From a checkpoint of a small mixture-of-experts model trained on Wikipedia.
Size: 8 layers, width 384, vocabulary 8192, 55.1M parameters.
Below are experts of layer 5 (counted from 0) of a mixture-of-experts language model. Rows are named router (the router's row for the expert), down (a neuron's output weights, with its number) and show model dimensions 0-95. Each number is 128 + 24 x the weight over its row's rms, rounded and kept within 0 to 255. Numbers have three digits each.
After each expert's rows: a language model's description of what the expert responds to. This comes from a sample of Wikipedia text that the model never trained on.

# expert 7
router:143171085146155114122109118156143111148074100103135117113127098101110133150121136123173106145105129121126154155130105126145127113133105191086104148148090108138067171147133056087142100133124139112123172173152112109130185127094115110114103137136108150104148127137086157135090122124155135142
down0:130160145119162125123118146112105108083108101098182095140090159131102126124096157135135142141160093096113121150124125130115110158163141155151157118153133110182114100139104126115128111174157117118092150151102117137119150174132138136143086129132121175161112122088102115105122130135112183127
down1:146159073121161145148111143164151097155120136146145114139111107133100156132099145115115169144102136100083088103128147133161188139142115131129167181133130119153130109126124078130163099140167137139112129115120111113168111143107125149098138127167084143165096133138106129115109110177096155119
down2:120134175118089105166109196127161096118167123146125134129120125189112095114100112135141123169112116154125078140127102147121120063099158126101124140124153152111113133109096128104123129121094127154164134100112120118142089093175101133084140145139138120117150085113110121088124104154114096110
down3:093096114128122132114121118124162106117113106108147092153140109097083133107096147155110143152146105149092129174124131118175154167122144139136162104102116130106148124160159133073137151139130159166061135129115108128096108107090151166114139120132164105124154142088074126130058097148089122107
down4:155116145081127131143157156178116138162148138173123115114118142114110127108160106135181140160131119128160154129115091159106121123129104120093107127144108138125157136108122120148130168143109131128151117153103103148138181125079093164135096144071117140172129134084118126120113098110119148093
down5:095140164141153116126156123096167123165118159131136157132154127087139069132146141148107117111145109130111113126110125087113087095156114094095106150164080178093154121074150144144079133082109151147108123093170151133148107097149124200112143137106112167111144151108090111149105144153101111166
down6:149118087104142132136117119123114104165098093167108094156152138094137133143095156164134129105148084120100127122147158097154129109136097133122093123127135135159115151091141118119079083163129106163171120119142121127149126124130107121157159127081115147119148176108154140151117101123135128095
down7:122067133129102135110144181118087134129100112129143112097101111129124129079167135164095184156161172115185101159133103135128164128158080100147151129113099154115147135143115129096133136112121115091116093132120156117152131128153133108110172118141168149138102162115121125145117126138157137105
down8:137106152098145111131138112120166132122088135123173130119102110141111158132161119140106127094133113129120149148131072143135147141164128131138132132094081112098113139138150137127103150104139103106091172119107127136144127122123155102105128111131144114149089137114113133092120167120104108124
down9:120116130162144110172106126154101143128165134109158152139134120179121159108167134119146165170115099114131105099133141134136098114125117112156150154092149114139147106105116098156146146161127139165103188154122129104123123144182088145171122141135185134155107159140118072106112066146146135128
down10:166134083150182157138155136130145157189128142097121141120159098112067131131110151130125147162136134089102125185120106148160128108121114127065121100150081124087136137105080111130113188134128139125156133103114124118110148130111135072117131150175096129131141124144087131136144153147112126140
down11:148139156155133109138115076120118140117125076138103115117133131137131140093145160132119102092132110099162072152126160175077127108108128143092092109152135143133117126162145135042096107110146144147118163134107119091095135138128146123117138153135100106134153151118146129100115149144117137106
down12:099130146130107100100107144091085122124144129098131089124139115159123114078121099102141151121125107122126118092090121123107127113145129147143132115134116124134113140089148125122141131120137120143076135152121146126105124108120139207129075175104099085167154125108135148169161100158114114132
down13:112136171143138141164127134144101082118126160157105159112125099122129124147155085119099139125117137100120157093132131178106106137118117170097154167128136131155123140126150112089131135101138126163130183148138156088115158100124103150115130137174152122130160157092130120144145091110125143168
down14:095130132157139106141140140119084114116154122107165150115139165169120108150148132135163123122098123140138140135137138132160150136106126130151127111093123078182173132139066149101147190122134122146147111138134144113138125116141159096140130142096106108146173106115149149120148151121161172092
down15:159121144143124135124138150151130118118104140089127168089100113098126110148163173134109132138130135133172105106167113042098184138163121093149122161155102125061153120129104158118155125109095161102145128118171124158112156071187129090186056135140107132094128123083095086142156113145148134178
down16:166169112132185139124134159116115135123142138090104120124166135141141135114125095132120114140114118116142110124144144070128125154137100157156113128127134080132139105148125156111104165135144168092147172101106150126067126157108140110107139101134140136147090124146119084147106139120124088127
down17:127126093100132155133141167087093116080150103174166129136143149164092094117116137104129130146138136133151136129124142168099112121122113143144049164136147121129160134136139127137145127096106101160096121164119109131125161106109088177103159143155150125182147123141119176144100124121156128137
down18:132122113120119114116160102137142107135135161104130065140131099127143123110142092106149134090103114123090092119120117145137168127123141104156126112146151089131152132123168135154172091082147134134144137160129107131172089100112137107151136146139091122114130104111139117103128161132113139118
down19:137105099092113128143141148139123107110155113105119114163153167117137141128129114139126160124153143129102112159111105133145114151126098116170136108161169127093119188170100160106120148115084150116131106177115178139107146164116118132140122173118107146164103092126099140091060147142126137108
down20:125116164163137158144065133135137174086146147118096121144100123161104137133112127161099131107123115155148087149111121096101086066168138182085092145150113131105129130116173082103132113079120108128121169098129134155117098174119182121166151103132156144117166097125156116111106110154121123124
down21:122144086163100106127122139130121160084147113157108165127147127167119097152123148119141144119129102174126094139146122137105118124134145108135141134159126106104140100125116085109106160108122151121107113131175110106172133121119144162138091136129115149147150151152106122124127141140161122149
Table cells in sports results, elections and squad lists, mostly digits, months and headers, such as 4, November, Votes, MF, Apps.

# expert 8
router:128174123094109103105096126162149127138103138118118128130132134101114132133146188092128109129123110150156121155153106121153113135065123157110125124130125134133133128133090128101129125161160143109136172120126099127121128130075122117114117124150107129149131118158121150110070115114137113154
down0:130144137102127130112126122158156125157097134099125136099179131121132105113114107146118101141200132136115147137095132148142069134132120162123146123097098133147123183140105172131098122093129110123105130152141120104142106117143141141110148152172120184139182097090187129146130166129144096115
down1:147135101106105173124145112169139159157133106136129124113117106112137178127105087159120153182121133164136139120150130091149119142133128121124098148111186093141139141125134103128095118128188139100131117097148121131109105101130120106120142116127149123121105138100135130127140135093156157103
down2:114147111128150150172101084096088168089168152149135106097110137145087132119110119163126143137139168141132132139099127141161097109146139147180080099141134102133125113064116129106087171095100124148107134138120166175126141183151098118115112136145138181097136103166113137133116114132123159087
down3:123115118130110138078145159097115178164143134125104076159159137069139108157115155127135147097081110110124131088126144149145077146145137181084134124161137141107106151119135126110134172080135139085113118140163132088175090099128120126194146173169111091121173132125080116144131147074149144104
down4:132172176147149067125170150181107155137103119129181116131159140146122136189133153144144138087158140101155101167140144129121151119165126130148112151114161104140124091107105126135154130110133139142166119110123091097115123147134129108100157118148115108127113139156127151132122126115126141155
down5:136164102140115139086121153127092137165171142168125143122148123150116159119171128146123075107105117145143133137135128145152136104142111134154124131089116132104126142098140102164131111115124156133129114152101114147111144097099110125151152120119092153087095128124126111175155129150121109131
down6:146117161099141134143088095138133139151122124166149124106144085129124116136151136170113109087148137132147148165109158105126104161163150121093090145097157133147143101157126110120132129120133148139149079092139084166108127176132101108143131094141158110111148150144162140141169144136107116116
down7:149120088100116118167082080145142127112169146106112130114076153146118110130163183135091102161099101110136131102093096126184128140118122125145119125138126112106130098109128133130172119110110131123125145165147118151135130144122085090133111105181129165145166093084100165091163124140106106126
down8:113151145134116128125125147172120133148209127116114110139101121146129161157135117108132105117128128136171141167104110126120096140144080125125111124155102129104125128132122136102126127146105141188106122140110123120128083140120124151118139134141124130148116157128133132133131113135128125082
down9:156131132155131147115066128127092152113162113098143152088092089130105174129108140126112123118101119109147127106108142163150147132107139137110153145155129101125113124154148148173137144131113112113110144114148110140170152142125133137129094112160164123179146117154168129135129150101112103121
down10:127154168102130118157143145121118134160119116138179151125136103128119149137092166140134166127161132112117132119149110118120150138111144176121109069072174148154109163136127117118152122124163196081158112141158143114139099117067110097130160123117151125138148128121125118123113127150109083102
down11:101095148111174105134108127124156142115113144119119120195113095126096126092173101148143122137141130147116129093089159109159095143098116128109146086133130150107123103139118109132072141109128140156137125128112125131145127141101117145138130126119128097157150100152121125173148104117113117196
down12:131109125132162140112120092140107152141122134181132091154125123155121147111115108130179134108134123110091108097153126125134132146133078141120144118114097114097165108120150102154124103125155104151094106132151200152126177166156154180138103118128127135150097118130152080128101145062097149124
down13:107129157138103148138116131134143132106168135106113150110109140155136093135125133116160155098133099131173137096110119166098118169117085056129109121124138188129121185097113162119136133170128126139103157125097100161176149086135159097167081127156126161136149168104141133146123168152093134098
down14:177169134118097109109131123138166156138096141096145138126151102141087122116132128122089160114142129160100118116138145117124160115109151116106128121168157113103178161108148114107097145129099121165134124156129147116139156085153158112163074099084151111100090114142117127144132108136116135100
down15:153173169173147108083168129156137106112134130163107104099113092107157130111130154101116119129099131123078103121149121145117090161161143147148112072146174067139142154111093132096131102146146124140128052140119134126129169104095150101105137135096121095117107108172123175096116162172152104140
down16:119149110112176122145131155154110152124151127175139120138162102094128134119135110152087116151115144158128114132125113076142120132172137110118112111120097131108082138116159124090132125104166107128098121128116115132169115147109090151118130079133117128110165052107104139158072079096115104092
down17:127126123132136142142150124171127112132186113112106097133150135164129157137145130129143122162166108142173137143141135148136168136112165135111106128148137152157135115118098097117125136137133138093137124182132136164158130070104161119171148124125140115120114145094124133156112157173163120136
down18:179156124147105156099083078125122118125072113143163098132101143104136132090127150125094118085140138123134145142128134148122155165164150144101107102159143173097093139094127122179121089151131088125107197124120112151070124129165167126075105087129157073131139168147081111131135088140195096120
down19:113069101144155091161115122124123177128120148093158168152114160114110115087093141149158116134154109084143167098107135115119111144145155140145132107122106139124140096131092114078132165102099111131191122118128132124149081163125141145092088122152137117108092155098127124109135128134148129105
down20:069158118095104134175133086155155163148147093154102088124095161120124177109107121163114099110105126115160122142125115117137169134099121098153090112111138137064130128126106139102115149142083185140151132133067149151117150142101141107134106102161162154111120134110088127124148119135145101108
down21:141116114137125114128117127143126120115146123172105105141077125110150109128148172066133093153116106180134114141167143109136156127115137127160102194141142143138166096122128151159117139138144119170097112105090167148126093081107159115124117154092142105121110146114132135130128119135106093133
Number pieces, hyphens and line breaks in infoboxes and tables: coordinates, years, measurements like 7.65 m, areas, heights, chemical identifiers.

# expert 4
router:165177113138139133099130126125181148131099130134167117118131113096157114128125124100102119134153095153156148144130082155140140087106127125078099120179131126124117154139158105095114161132144125101130136130152130150149157121118121121149075129114112143081179129146106164068096154153141171152
down0:119152154152110127112123149143126159100154144125129147125122127146114179112134141134110118121134102125149150112128128165115170122158103166144179196128118111117123114118114127116122092103165161135129147127140137155126125133105144144132124157113137120120159108192127116138132092118065168099
down1:127105129171127140123152163116160141092122107129149110132154181197137137118114132074146111154133139131119131107138155121119129117102137156135090111110129120104112126115093118138180162104140123134139130147112140144121139150128107128177148117119137098133145083094129128117132136123090149120
down2:107073140131156153145146158140116129103169144123139136171133150073123126124099134138136110140098147107134137128151125124139123161095139123142157103163151135115108102112130140154107174135171147130133093120160153142135155121150078144109142154115150193097172120129075142118109109123154140164
down3:116133128136111156094140110152108098123150148136097105129131125086134107168127129124060123132138102126140135150080158091126092106118119146115099115092150139131130153134111102122142068151137127101114117121125156111139075118127149124145133128141096120119123160194128145150147130173143101140
down4:118095120150094111079164155116133117159136120130137158138111105095132108090136142137123123145143087143092138176149150162101170125111161118130126124110154138128111133088144145156113138155120109108069133124131125109162131117115144097155085130094170121099137072144103148115128134108132146140
down5:111170168150092094145177138103103154095099127136132142099157087103177131131135173097127129144170167133102088153105124132140121135139128157112083091116118117135138142141081077099150118146143150112131103130129148107145177121120177090102113104127140102112176123132126145163139121120105116115
down6:135166113166144126121184124150122143102159143127120140110153126158083172153141167095152137150111142145129111153135143118098096146131143151105125157096132140125164072100175126127126120148102091129134133122158122124163114093142138099103141113123146120159135146124112131101136151101088101118
down7:125139108140133134129166123123106140151128119103075123151085084148118139101121167089103126114154098106112105123112117123138148147128089181141124093136141147160113135134138075122140090195149161165097127108124112125134111124106141123200097114127116121132089088125096113139123163080154104099
down8:128113136137103124155087124124143139183138107114151102091132148102109148068118130108136118101127147134122189129121109126078141120135123140145128104133117171092142146181144152170115087156134106135133092143178140140118113170102153151147136129148122133113107175116112155151106158117164136148
down9:129139114133123145087114147104160101106116143144146106115190112159139152118097145164127141090118153146120160111129145116147137097128113132118140154134144113120122132112127158142158107083161161097142127101117147126141139166145131094110170157124103105121171104150122169106155113131145126153
down10:119149147170146095137120118163135150112155186155140108155116109164117131132161133092143144153094165127131148086153131127134140103142146112166164118111105131097102115143079131140083135110135116122177159137166092152127101151155132104122109114109133143141136163129111154086175138141117105115
down11:152133109086162157158140101151130145123140133138142137153147141147121163133119140103087135127147132141136160146141138136085062167099117115111165162109146132102128093120131109097137116143114123120119136127143094126131163152157157132124124154063133108156097150171099128097138117096157139144
down12:138073122153119174148122168154070098114150147136139131165128156137134121100112152113152141130113167110085129132142115129117062096118110118120112155127099113172138169131151177083113136129093140138114143112103097116152135133139118107164130115108140096131148121148126121119134118126155139153
down13:153110126135137089104140128168123187103079122121117164128130106147112135112115096154119120090125146140095132126114137146112148146113144147131154121117109107166093153115114107146080147162095115110108177148170129149137151154141115152088130155072128143148085114126099098179187156158085139128
down14:107117159096133148111122124129140115108130168163121145145130106065126145113075112116134093107107166110138103146121113115132105134145137143124125158074122127164129113128135135123128094138133102122133130119161118117141141149112116172121134088102130143091117179144144088086128091148123160169
down15:131158109121123114138145127147091105137099146115146134131069145173086134152161144171148123134126127122135132138128159144141156082063123125104112096148131113147146108199110121137121128142150157088119133153078145156103136129163121151143130132094100099095148155101161136164123128133136129095
down16:135136069184081143119152162115153150128152107139123155143149142143122118134083141144147178160141073130111139146116123140098085130152134117118146140192126116105120124126116137150081122132141125124126105139196132124142162157135111123094116113121111099171119103129134131109128112130119129130
down17:109080100126119181152131079102115133145119115118138113092107140168158134121103166124113112148127129113167155128137147132145093166119157157127184154113097099105158111080129138112148129118128093133116132124135142115153187157126126113093179128093142119159108125144118075096086085124090139123
down18:121119150141113112115124110082134143101114087131140122137096128122156110116160177124148120108116101126128141084153191144136148156137102094114116148123150108127131119124159117130196115067108108109083087146127124155142114156104086113139140154145109129121114150132132050119145135127167109147
down19:122136138092111130142141112105133150141126117121128110099114141120124169124102103107114150163119148153145088160117140099147121131160170149103124109083127155136121137140106143136130114119111184156097103129089134116074112165127145115132139193162122147140122139130126131098071112114094127103
down20:128159122152112151155128098149143140140146129094101090110154120144123140149162108146162135120096127126179127123153121099112165118129125151155137110143131094172112108112166152139141093159082150138119139122117098133117140106137111161106125124107196123105141098115127110143115158111154123110
down21:126136098157173123136146144107125101094101122158146139153138105127147152119145182145129115117103105103092122127127185153121133140140119149168100127094142134127171109105138106149141129161145116104088144118115111135128130091128111125142108123138123109148080150123084134147107161128122153184
Word pieces and final words of organization and place names, such as University, City, Army, Street, -ville, -ford, Enterprises.

# expert 14
router:173097132137128129143131139177102127147107128134169116130170132071168139112147132134109127132161094145135169135138119115100117086077113136113106147159102117089134121170139116090142132129123111138165147129176128127143143180069100124142121114117125146123167123159102168133114133099153148120
down0:097115127128146118158105107118135117168144158090123132102108106154158147153153113133139167129113130131102150132125137132075138105165143172086136171070123132137111163143085104118111137086151068116154142151100129115113157161139132087112116087131128121182072110086145151109134142137132118110
down1:092126129126100108118176127165167187127128116088098094130114135128108135155151139101123146124154156107140115144174148144135158143137171125138134111120120113156114131109115133139131131131115133167147104132120106134138126099113166154124113147108116118142121122144124116119136106126177109133
down2:096164121157122122133144171125130129085112119150138131157124126111108106158146141146103127125143090118125143134091120167146148091138150123135175141163135121104177128094096130102128121105121154119144184113114113108158153147120082150143087132103128114141139141100148102147184114132145160137
down3:131180177145068131158099115163122125102117121155121130128169085122134132162127120140130128119145122148133122146162136100125133154189100149099149158115139143146106122115086106111112132086126090132115145103130186128147157101091082090107175143119156153154134095125105132115147103082130134143
down4:113143137095070120107098131110125116161119123111159089124118176123102101129130125101146148122105140150160073110119133174124136093116140109099164163123091162136095170110124188115091117109191135105122102109186192120108107113155111090173151105116162114126142106113138149182108118095114171150
down5:116141136133138133167119117149130152167105154106115128100117124123169142117057112135148108156150104107148153128136154124120155141133139102101130141106119134104122176100118126111149174106129064062091140097151135098188124111092124121165139128113096130130119093148147145146117100102107144089
down6:112164130162166113103172153143154122111145125131142137123172106108103154163110096124145136134152140162083107132121098093135121118106162129121112140123119099110138146127125105161095164116125132106127136149140160139137151157097135179169099138102134119164097140124159153134190147144158119099
down7:109138108142144126114141124103125137135115103120107143140096089133104136158106142166136140129152106121146128109178089118113079137112103155133117110149124119146077120162127133122119122074145148144139060127143103115106137086106099146197109169141138123135124178136145120151127180113139153131
down8:122105099160168145156119132119137104130112104112102096148123141139106147146126132124158151100152108114114145146111127128161119065146118102066158165114143128126066155107134143123082148163126109164143081104120133153168083106102086151172137169099147148116121126129101179121081100126136075148
down9:127158137099106140090118056149115137136140104159119156155132120147115128167130132133126109159154099120137114161106086133143146100170114170120097165096157120125146123132164109133115144091153159152149126124154131183154073172130104147136098152104133151125147103141097121119154127158147144158
down10:109105110138170155145115132107118144159127130153108122130118103142164161117107136121161139123099104133109099088123109135119150103163133147074114125111146090162128119127157111110124105145149120130096103057113137095158111127139153087131154132137098132132088088159134094099134128149106132120
down11:112115100151106106132150148153111162105082125116112084129174127167125192130174163123112122103124129117130142165143087133127104152138181082157118104135116160097118121116097102148107084108119155131144160118138128086125136165117138097100146163110196144098139122085132152122143101148074109130
down12:138088126126147167156126126148141123138174119131137104152147158164152138121090148164128159102167161134143090127146145113134112127103136146107112110124121128111094090123122099155143151109118113127142112104092124135135107088131144152144143144147156152159161121139140140183153115092091125088
down13:100132130081166105146120197107146138138117127069135165110111159123126142157099124104144136105122091102127124089131125116123126065126143149105110115107125107120137174141092138113172147166083109125091088174099120114092147116118164129135144131120127130153097118086134072116143123129146117107
down14:118125109128143149100115158129144099102099117129148122142107114124122156133101127142086102086129140127135172113120137131129200128148113112125127137148155140184097113132136130123140094117084146126186087082128147180134116098080186131129135181132146126053141129100133110116147168091124125117
down15:101142139064188119132149103143090114074152115118154149101137167129149139154134122140154102114145136125155134184098142106150146152098119115125140132139148143110096096123110144163119132124136129139136093086125131149087051130151122127148137119148090135121147126112137142152104147146123107162
down16:139111114117116122134136107130167124111137165092125119129117117128179130141122096103121156107132142144163095133122073133115074109115128091128163104160137118103120179116084129110119097166119104110104119111163132153122097144138109141121140145134100158101118140138146152140116130159149129126
down17:061142179109128109146163100120121127150105111124108082081124132144124167149127106131117129121115094069159098110102111155097103160177106120129153107132137135144146197141146124098106091167093138165150146138148142140121100166108151133084120115147103099120118134099178147135117087124098149123
down18:156145141170125159134174135137135129106154173114141107131115070109153117119092139135124138114144154130116155127139195139129110138141152156099121146102095132160091155151115163132107105103134127134147090128127144116156123118109105150097132144139129140055135134118126130136120195071122105113
down19:104132142111128130136125127105142079097105152145139144112128143139074156128143119127124106121102128078142148124141166108160129144097151111129105127149155099122088162135126157097137159178135119116176158091140113123098140135143110138111124138144125133095122127079151195172132145133158128109
down20:103176164138118126099104113107183111145132122126132113142114113146150094141142141083107174119113108173129158121116143126122149106125144113154121149099147130114126113111123089124127137124154131120131064146137129082134126104104154094159197117147124076135171137160159116065130126101147124156
down21:154106136143144128150168134150116127117149157111126116138124067138139102163117120164110124098175147087121094121101150184135115121163136145132088078148093112127142103126143111122112112144150119122120084100136162106117119135125105122129135146171125148170141062105113101097157113155143097126
First names and surname starts of people, such as John, William, Mc, Wil-kinson, in cast lists, tables and biographies.

# expert 0
router:113147100151129124118143097151136196123119136122147124128158158107139135120129142153127109168148122152105158119120109130124113145083096178121117136144080142143111149116159090147105104150117110147117179138144102159115155139121147117142114141144130133131136122093048127117059120114114126134
down0:140146146124114118210118124129129113089148116138178141163109081106134132145093174131137107114098144126152147142108157137103162161084171141111135144146139119116168149117109160134091138121105136150108121121097175081179124112172121095115120078127138148153135106149129116137095120121170065132
down1:112114170142144135120118126110129099101123169094105135085087112114190105144159139118129157119166142134129177112120135128123164128161150116159136106129147130150112144115129139110144142137172108123134105152113144124160141115095132085089124105145119136105122163143143154139147155146146123100
down2:143189146157127163123179136102121147087157085156102111125122129092104119153124088105164167137166158115121119127118145118134081114114157140142136151138141148113129131146148132160103100145133099155133121174147106128105093157121116099147122093146085121125122131146100123143126110129148148106
down3:163097135108117118124129107125141138125100133142110121162136118076126132129145116075124118137151086130156118120136124132127160083112144127125124172132142090141127158123208138086103114102123162132111150118156119171120151136085129157140113091141143137148101124167137112138140108117157098158
down4:135132127155138082136137152147108097119117104124154148116146109120164142146139152114124128121142137135133143134138116111123082115116074141105111158119149131149143136089120155122097168127162138114129116117157064141129113099138114066123148143132133133142132113117118092092137147130146095120
down5:099162081142131136122150144101102132164120140102163135124117153132145074127112103157137153156119123132130105128109106115131122136152123142120103150128122100116106131098107125120121090129119113140138066134150093129128140142151121163141161133085119164118144134128150078142151148100150124162
down6:138138151206128117116107159118089111091075129084124126162127129107128141084169137119127132112111160137188136130113107168127139146134150135112104116140129137109144129162151137134123154139144133128150175149127114101115152145168136116149178113143107141153115130119142068141134136164096102119
down7:137151142132147153157095116115132135147133156136096165164156140135123135114113148089089161120134137136090142133168117167096103107127105096119119131146134100106128149138107114142113172118110117131172085151115174137102113094134122120123128116109142123112138139107116134128123116197141166080
down8:162150151137145150116115137101094115167130088090141152135110154135092168121130119122130110158152140165102113147128130118112188116123119101095168108151091131135134083133097114105108125116155157116134130134127125124161095144162124120209127140098105128162123131143131187130134139108180158109
down9:136148141113121160127120096171151118118123141123129126162160132144167141123131120121181162146110123147132159160137119110115107138142167118107136140120176116142108133149171155137119117077127145148125141126109138121143119097102157175150105144142119141141088124121137128167122161165101086141
down10:155155157148127166143119170126108116144129146112070129156131115108105137184104114165154118123124105137102110139131110145135113153110137119137060098101107122108098103137142153134112098129112127164148148148115100142135151089127109128135161146142123078132106138118131119103132124109125141118
down11:094125127095147099142127110134130207144075155123156109111174144152153127158150111122110152093134132100137092144108129117145116121130121087119113082118112121150136150137135149120159136110159075192120114142105108132112146109135094151157053152124124101125159145126176134128132136121132119153
down12:103106110104146117124139153108136139134137127155186190095141118064118126159140120099118132114094116085093160151126125126142185091090104137133155153075112105159096125128072103114127153146101144078108127143096155104134119129124120116176150111114116141115153082106144185133121134120120119089
down13:163127119120064107112138156130114106155159131142137111121163114138094174162148149124121166093136090093111135135127134095128172189088153134142111157118131110147141109112131167133109109118145108167120157081084154138148174151145146136100119123148121139112117089107140104123127131116143081158
down14:119136143147142160141100098171112137125121109137142159142144148163129103095106115132131144099101170123148159127141115154121136121118114159142138111117144133173159129151153087156147123139107141123108138142146087149141099109139128117141110142111108098120094136144150117108139142046143163077
down15:096130112154122173164114108138123118162131108147160127137099182123129116125108144118153121118139150147109147107109113144148112131125164142120138073125130112149127126110136146110139142110116148138102113137093109151097117106114147080134123087116131102179148128116156153146151132117117157125
down16:164111147165104124128103095148117160107133151075122161133105155133180082127146105111115163116130149098099127162126130098129087131168138107146130121138133114145132125145139110137125115157157149084096187119127112083164069080111112138082100133114158099118116130131146128127136110108122124148
down17:102130144141136146078122104116092158132156127103098137121151123161140132093132170153125113142163149123122130120129154097141147147135100132156122103166134161136165169122158122150157099134116121143150127172143113090093102136122138150103111097143129121156117125128127109092143069132097132158
down18:145110141159122129131157149137125151161132112158122155138151181090094123126136095115134126107158140121145150118142130184123166101135115128172107095092126066110117143154138112179145097157112121146170094114141161139141129127160153135110092110123094158080159133098100127136101153124129135099
down19:130122121095099116133135097067127102155077162118147171135126093138145107123124152108151151144123125134133118122152122150156109146132121094104168113170086172099135127101128124146118118168124137140158143125101112138139105137142124136134119133125136124093114140125066118091111116141127122160
down20:158125135166138121135159124114139132162101138104129071153144134148125087132101130146094126121145126129124143151159164107146115128100146119081146115127119153104186157147105161147092081101123114124130148166156095089119117115145129126148101115131151122136121123149115165091108124108122164140
down21:151147118171139153136144126119143098143118139149144166076139149146081154090112132114175148167114130140145113112093161134091154141100145074100143150126168154127098132131128128143072096131110109130090169181116153122142156117117179148109120107104124131142161154119162143137138135138132146139
Bare spaces, periods, opening parentheses, dashes, section-heading markup and year starts like 201 or 199, especially in tables and before dates.

# expert 15
router:180146123141145103138132099150147132169101126091122100122116145092140122118158115075137124114165142122122181149151124104125128090142086166101109137153094139071102137167139111079142080124116105115121187137180141115129194099129124106123121105137112144108148139113106174108112151152152112146
down0:115116117140132159159150135145136146120142144159141114160151101137094095149133114087099119105131111126124091146098120134125143154127136138141130125118124106117100156158108109155115160055148121156134158154109113120123144108110100083132117122126116099098172133152095104113137129143135155129
down1:137104144124128107141151124151121114158126123106125107122103117148138175116139127143152160162154114165141174134146176113143140124134111127137196131168147131110123141108131097146117126111144151149130141134094115119093157113118106096154121116092121119114201149164154125139154117095148148113
down2:089123132159135160194113121119125097132149106132133140125140126110124118135164109129105091130124151151154133136135121149121140137071100128133098156121131104128109147142076123123164143111129121113142118123149105132101118129156137144133159118132116096144153138150082085125134100129103129149
down3:094120114148195136168139138146113112101121142120113115172139123083121109164123118158084162155134135130171114090140076125074150076135129141122124115165178116134116153122144125147126167152129100157189129113155109124141120123091109144150136077147118103123132169128108160129133092132117134121
down4:137126120153117181145104126170108099107126125106104133173139090129113160134154102137133107110132152156113124131161142135140134135141104128139129162093120136150131151140157135162170119102076139107128159146115144153099128139148090145181134137114128107150120098101138105160142138127117098099
down5:153134113111158146127118115113121133129109136159171142165088126097122114110164132104149102127167080115117106115113118166135168168150136131126114127110119163105117157110125145117115118090133117113207126130087147130083084143119124075138117165131120084138101156094121118181110113096114122124
down6:135133113152126133124154152140096115126142102131099094133151136171120164076126088054113141095141131145121116119111107142178096160112105101167136075114135166157119139150129124147138184134134142117137124107092121140072166110143124135149130106106127177158072100110132106122127132106166165145
down7:129116137122116128127105137172164130134107127117136115115104131141147106118159151148078138138134092098147139142143145136139144132092109112106080129144147128129134114151114143159106165158155121066147091113115147133104130127114055180116146141151146146138126120163117123152134101154108141131
down8:112114092117129121175075166132118140082149110152147124118117120136077125132117103139109142099126145154153137111102132119096112109139123139131149158143114150099136103117124106129108161121122129120131106085155105124130149091123083124112163157098129131080095107128139145114116122149122088110
down9:111096131153094147115164154120159134126132131137103178147101121111145143100140136124185111175119098152123115127101136128126116115176143136151108097091135140114114149132170092145130123129138156080129091112104131132143142101117136124130102119129115167119137112137115118132116092134162104088
down10:128127132113096126139125191111111145135122126148169144099138133132161174099143079131125143157127122134125107155098186088146120097107136140137113118086142100138086131157164141147099148109130139113160150148149131129170137095136138080104121115119143137111113123097115135102133150165130146111
down11:148106190157121084134171144100172114164146108120144147121141123137141135105110085120111161125136137168141113147126106114130122075134112115159148147135078129105131127109135155089168127147100156095111082124133139110113116105091154155139103127138105114111181135149129068118098111130120072098
down12:101121111117127106160139094147094118118091126169095117126121112103129077153080088126122135129137120118108159131150134117160110115153133113106142113126083157124106095158150131129170118091089125160195137114107095169122132089135125126117121156080089110148108104154146153103126104148131143082
down13:102171163125098203114135105145114123119113098123110093140136127172134109120131145136131117124147129111148074107131137151130088129129106120166147117125115090146110086100111147125129106144138144140128148106100135151092125119091130166119113113109143116119154132114114109140099115074141120146
down14:124117104134094110107167104151124126110137101141126117111143155091123107149143081120129103128142173117118096092110078109115139141110213091154168133102131141125147117131117098119094149172104152153117122183100162115139125138134136111113145159127163130131152138083110138122105123171134132152
down15:125109136065106094143095126101165109111092123111099141141138126158171157121180132157100109118119111141128169102140119142135122152148109111109132154119122169123150165126093141130094169137133106145123082086117157114170105125151113158107089113109146120096155120118098117114076160148127146131
down16:136075114078144122087125144170119158127162146182127085089109119108138117158147105111156146113111067161136152105144112110125144149118123099114125097091114141145118080125123199147164120124118135136147147083131114150094094111081147143140105115136120137116090111123130140162139089140128125076
down17:138118099104132117099144145145136118112157148088133105111108143133124169155139086142109141121107118124130130192104155112060125113142073128132141092118134069127118140117135154107128144106144131114132128138137148162137165126162120156148180115118125135092110166115079108159142119152135136156
down18:118161112145136083146182173174087129099133115154150101129115128153153125119130119116119134119083138158142134126153148088118163142169128151109169121185116119139083161125133148146108111147112111125117110121075120162117103134168144092195150099107157122117122127105113103147151133114137147155
down19:119117107153094099172108183169110128100174130146132141131127135138108144135119152103134187142129135110126097148167106200119121131152112108141151137110115118132131129160158152150144130103126090156146134144138127150128111150176118125135123146105100103132142159116175136144102144183104166108
down20:105184112137153147111134145139092136105120101095096128138146097101123191131173137141184113122106144134122122144130110155130150112130125139156116150122112142138096119155119133117134129128125088124087116142131133146128105156134103155176134114111121081133148155140157175128121113130112136155
down21:122147135108130113156161105096158112112151128132158125128121136136117120138159083118173122077109146151166144128152106069177112101138150116137117142128119142143126153158152105136165125094141129156143126100150127125142138186084142147110116154134122161129124139132177176140123164133143124141
Numbers and signs in statistics tables, especially change columns and career totals, such as −3.1, ±%, 0, 120.